Experts of a small language model.
Size: 11 layers, width 384, 62.1M parameters.
Experts: 128 GeGLU neurons an expert, 2 picks a token, a sigmoid router.
Training: a variant of Muon for the experts, 326M tokens, 4335 steps.
Below are experts of layer 8 (counted from 0) of a mixture-of-experts language model. Rows are named gate (a neuron's input weights, with its number), up (a neuron's input weights, with its number) and show model dimensions 0-191. Each number is 128 + 24 x the weight over its row's rms, rounded and kept within 0 to 255. Numbers have three digits each.
Before each expert's rows: "mostly gets" lists some tokens that are sent to it at least half of the time. This comes from a sample of Wikipedia text that the model never trained on.

# expert 12
mostly gets: " U", " M", " S", " P", " Z", " K"
gate0:131072152141138130102108112108126146160119138148167137128118172120146175104141129161107137138129188166129148159155117110117131103125108155104141129130102112108153128099118173106119129105164111130158142130135151126124126131154108138137142107091108127104143164097139117131161148131138136143105135126140121097125136125118147147160067083105079091122139110132091113137084124147109086145110116124118140133101163100141139120123125146120129146126158138123130133102106121127110119163135176111130091108138178131124152121124117119170141136137112129108148122130095094086131155171100094106
up0:111108135179142126105105115121097126144173134116125128147100119152143173145083134142147133134131104156132100175115141121125133136099090139113131146137107122089142123108106174106114124121131157123133120137143146118091161123099135115168133088091107153142118169116100117141123094138117149077102123122140139121126121117147162145098142114100119105143146171086119163133134097179087122128127123128131124099150146117197145136134119123135144083151164161114129107136094133102138162128147122179096144100107144116143125132103128189175127123118112118129113120162120104120151122128095118133

# expert 3
mostly gets: " located", " km", " Airport", " east", " west", " station"
gate0:132181184115146126128098115118137108170174164142126138153102121124153113136138137125107101148110175124133122111129155131063170120159155105121139100123120136170143126188096111104145121158150117161166121113097159157144103104156105185092123113117143149105112138137106149118135092149180122137133087134139091135119125141119123131122200115110145140176163142143138128088157113152116140119153121132101127113161088133141125106133155138095130134114105145174117104105148121123094115177141140121157169150110118113123100100142096114160144159060148115107100129123131138158125138135117111129
up0:145116160174148132110128162137158142130127158116148111134145096099152108133115128177065121115101133180147170125106169111152162136164095128122131132168111123118141110135131141131122067154115108141160125143127160140121127155120168151100122128145137109122112136119151127166137135088141094052120116108128112065152145109129113154128151151140105108174128172125137120147183097145183120102161128118136121132165088117127144152069156133134097104155082148106130103098160109134109112136124131152131198127103114136123148114142137129154141127132145118150121140133117145151116187114124151131

# expert 13
mostly gets: " its", " their", " this", "The", " his", " these"
gate0:126122120107104147160111110134108149087128112140086165128142129156163113142137158096138105159120115138130075156134110140162133118137140147138167139130093169105168149138191117131121153189110141107119084140153161138140130120120118169111123120168110167154099061113132126129131069131088114184163159123129123126081103123109117143110154167126143147102129154187125118141111113139147114096160128095118128104128115116167160146133127142096122163107062122116115131107146133127115116122094118138160155137116117105124138123139112138111110124142146137129116105138112107115104171112121121125
up0:147124115145129096094150129118117143115107116094123144107101115121129155132145101150115114087152153100118149143079148151157133129144118131129116110072158122139135103089097127115094101096154163175124150123127118147146100109117113084130121149134100129137134140081148107153133136098129116074125065146111150109136170143122144163169104068161144158100121127090131094163120127153109150113107133107129138134100135108111079078154146085108130119117175085151137145176159148142099161165131107095124101093157086087111110132159132107151145100104095120084144129120142104083124118105169122159

# expert 14
mostly gets: " ·", " JPL", " MPC", " Votes", "½", " %"
gate0:125100136116148098112157133138128113124166135133171131129113150128127138125134103117110155095122150109123077122143141103130174107127136171132093150103177162161128143132158132158151138095151134164145121133123169096137144118130128112169158136107151128152109113153135133152118126098080149169146122123150154103092089136136128109127145101126134126089112086166160161141145097105152137137085121130128114126133162130145160126168125183104124124079148099124117139118174137097173151102070083141132097149176095112133152122188106106125129131085157096124089143127121146084120140181174116152
up0:115150113153102139172115115127146141136057108127101139143151096112122121141097164150170110178148090138118148123127120148143110152121130088132158106171077087108131123162101136106111103149103102075117144131109116183135084164123124146080121136137129130099145124110106125137150124164185117077101161139104150141143153159125117153132100159101117124157128155123144117132102147178104100129153138166160127096120070150102100117087126082154110134177127156136123093118075106152093124133188148144124142104068130132111114134088144145156150107147092126122150142118139126160140133103071128114

# expert 11
mostly gets: " when", " but", " became", " been", " until", " was"
gate0:105145116100135128143126140141111128136122124113124113113119130151134169122132131124128101131137116095139160099145157147103151153171158131124122129180153166166155134097141155102124123144097170161145153055134127141186161127140099141122147145187163113148113145175127136149153113130105169095153107120099122163125151155105093118109122118150121112130161101111175129092137157080107151120105128114135094134111136152133164133163128143110151104159105085108109156104138165105112096149089137118140155095145126110173121132098099156113136166123132141125118127165101111103182152171170137135
up0:109155153106136119122161116134150124124106139144118088136115108165130136104134126101082146148144140067137148128130127157090136129150138121089145135189140173161109132114140157103123121133144141162132164112153143160176128136112112111133152090173150115129095150136135138110198119124097145104144111176111093151103192155136105074143137103134113151149131084142149139113164155115107137099126131124119114122121171150099194108132143144078134125157114059170091113151144171096093152172103138133113137092181110112141132136135126130163163163168187117159097139167094104093143115133122132137

# expert 7
mostly gets: " United", " New", " South", " Western", " North", " Los"
gate0:124112101176144163137124166105079109126126132140165116161131146183129077087138147105121091109127095114118130126139125142109141116092114109133098115127139102149114159147103123179130134100130171110151158110115129151112100111101100119122150148093104121134120120127129098117120143128101174126070099099134114151100120103134078139121148125068133087148122151148138114166124118179182095113110124096106124125116097119168157114148111097110095133102174134118118117160137128139150123146141155105083151115101118125119157119153151089130093111102155129119150139100099112124124131166110127119
up0:108106097075121071116118121099129167092136142085112155069142148122126174157168121170163161124185109150126084158088136147166107154181132151129162140146091127112164128100080131123118104159130100130121144086134143099168117095176153128132115122144098087165149144154104147177090106143138097109145117173173163134117145135160132145112127077142122158139174094132144127094123139113140154143140132140127103107131131117142066120124116134156102096108131117136113165138097123158124132129129123151203165136145105120095116140111137139097128137141119120176134115117121139123132132165105177115

# expert 9
mostly gets: " Phylum", "   ", "ucc", " Best", "On", " Released"
gate0:143140141144088091152131147086108116201166126138129091125114124124156138135113117122105115119169124139105131110120120096132158113087125182132122117158141160101124135116163100119088141100093076123161137094136149109147175130119124140136123118109079160128092091121092157143168150152087168141127156138166159125111116176089121159148092142111102116118124126123127070156096178179148136090119122185120105109124134116114132160095161128118175140209147136130093121155141118117148102127099147104143121129116117171130121108164117125128112105151132101201102139130142118119088131130150099123
up0:109138102121118132119083131195146138105105127157090159088156118113131141140146127140138136139109108141125169127122145147141035132136128138078118110096139110166182109101080153118159108156161169115094132133144093138091124121132123132157124128150165142159144165108160120128105114133102092124136102153091112145139117097109144110159187139126144166110119092152116145124140107078119119147128127083147141135137095120137098129120118116137093144107127147143136131158160141137122146089139144116126148150116159081124117114129133110122147111129130151061109121130114133142140098166133159115

# expert 2
mostly gets: " Port", " Battle", "ä", " Fort", " Sch", " Bar"
gate0:132117159131153159128166154139136113099166118125137122120116117128098147115063071140118143102130161170169093154147156161127134162105122139112119161187197132150149141099145147110120132161149114085150142116163127091099165136173161140103091100160148095147149113179161118133118097142119116126144142126140119081107100098153136134111130111119145155143160097163113150130119132105152134111163119130136110116127155146100129139158112165120186123142100155139127129117158124120122168117118106153172125136142093133088141171122100128088138102088101162102176156103134144115152143112130122169
up0:157129124063162181105127134057151151149146116127129137111160120093145118084207102129077154131082137142098097124136146110118171106148140060148141080081132138117119092133089100104120109119148106113142118160136139176128099110121128119155148109127150136119117167102101129119106146156110136136119144139125091140111121151140136164152108158163115125127098156118170133116095097119129121116089128115098132101098107140158088118111137090113116124153142133125138100141114162117128152130093128158144122130135115138109144120078149136140100132169141113132117141134104118101088139145174121151

# expert 6
mostly gets: " \"", " [", " “", " (\"", " died", " '"
gate0:100135137074122107116104121120105108081119143150119124155139129109135101108173104097154131158103173146175112130117119142133188124138159110128154118111200131116147139096159102085140146148134111146076110104142131160104139161145105103092140130159116111128140136149141109071143133183126093113163196098096135154151135168111124138120103135110136184150158109108158155126109140097139163097127124138111173192129163167128120119116109127125142128151126114137108093133112172144145062122143174135147145107144116123131161147124100101124167141097129116134107144140152159086124147127138145106
up0:156129125166141122158186104153145107180129132134141124114133137123112120141097114154096102118124121083093112125120156128115098139101117098123095100118119100131115134153134101155127129117094135151125121126076112088107165063136156155137077122137095159103150153099122128156115129123092141157127149153099074124102138086150178120133126098094095109140110156161135110122125172156150128157135129104161096109155062124129137185109109114115143159123117076174149167135122138116119148099105084119125082154147146151122129161086132129143153091122165134123147110112122094139127121134148113126

# expert 10
mostly gets: " ±", "′", " million", " £", " $", " ."
gate0:095146158114154128144135123160180122130126138140147167128143108135148141122096088118138120111095096133142123158191140139129129116142179087133146109134170112166112161113158114138123133092156118152069095155137118151135135089141100153123157116145126121146074169128111140112124132087134093109097089142113150137124113119137134129143112109146073106100179130096146139086143107123119139113167122135180135149139087134103130106121118136111079148139155126115131118113155119133083104103123099109170152183115100150167119164130111126154137155133135134126125128146127140116160147149114142173
up0:104127156109149128167137121147147144150156138100120117151161114136177143114101086122121108125084104089152130127198128168121159111152134150140140142132161124138128109076119110132153109094127101155093076129123136161110162122142109127154160127076104088141137145143117154106127139152176125117138104115099159093094103134150120161137146073162130120116153138082152145128143135133143097094153125151141157117158125136105130133101142098113086175161111081129132142138162144101094143128110112140152145148087136126148103115115135106136127124126150153116128118111145171118153095181119146158

# expert 4
mostly gets: " died", " teams", " cells", " members", " army", " groups"
gate0:101149098149131154110096101138097142121143129180091151165093141082130122105160099120103120103079113089142152203122110126128144160122131121134096105146143129151150138118125137120106147097133126077138128072162142091127097151118116148161136170140158148143112147126137156130116143126116149126059107114129110097115141104110121153108122125174124131160105098141088113156119157077110123124149122129137115112157081176150081129152186135146161134103150144130124123100110080170132131113113130106158165106153151193113115107155130147152128139141121141146143170119154106122122170104121065191
up0:167135107117089142118148122143097115174138110131121123096145147079109141184122199145178123132135144192134108110149086161103123111131174136150104132104119119111134128111110157174131130164107119139145158137122114178132155152129145128145128103113107111111138106131146145128129119156151079090162112123134134188151157146135158084113154145097168123099137178173134147146118137159146146143100118137099164121130135084100112182147091142094119135135116108127163125204160142108121141123139155109084110101141104087187149076140166117124122136164099091153118128140128176097145110142155130104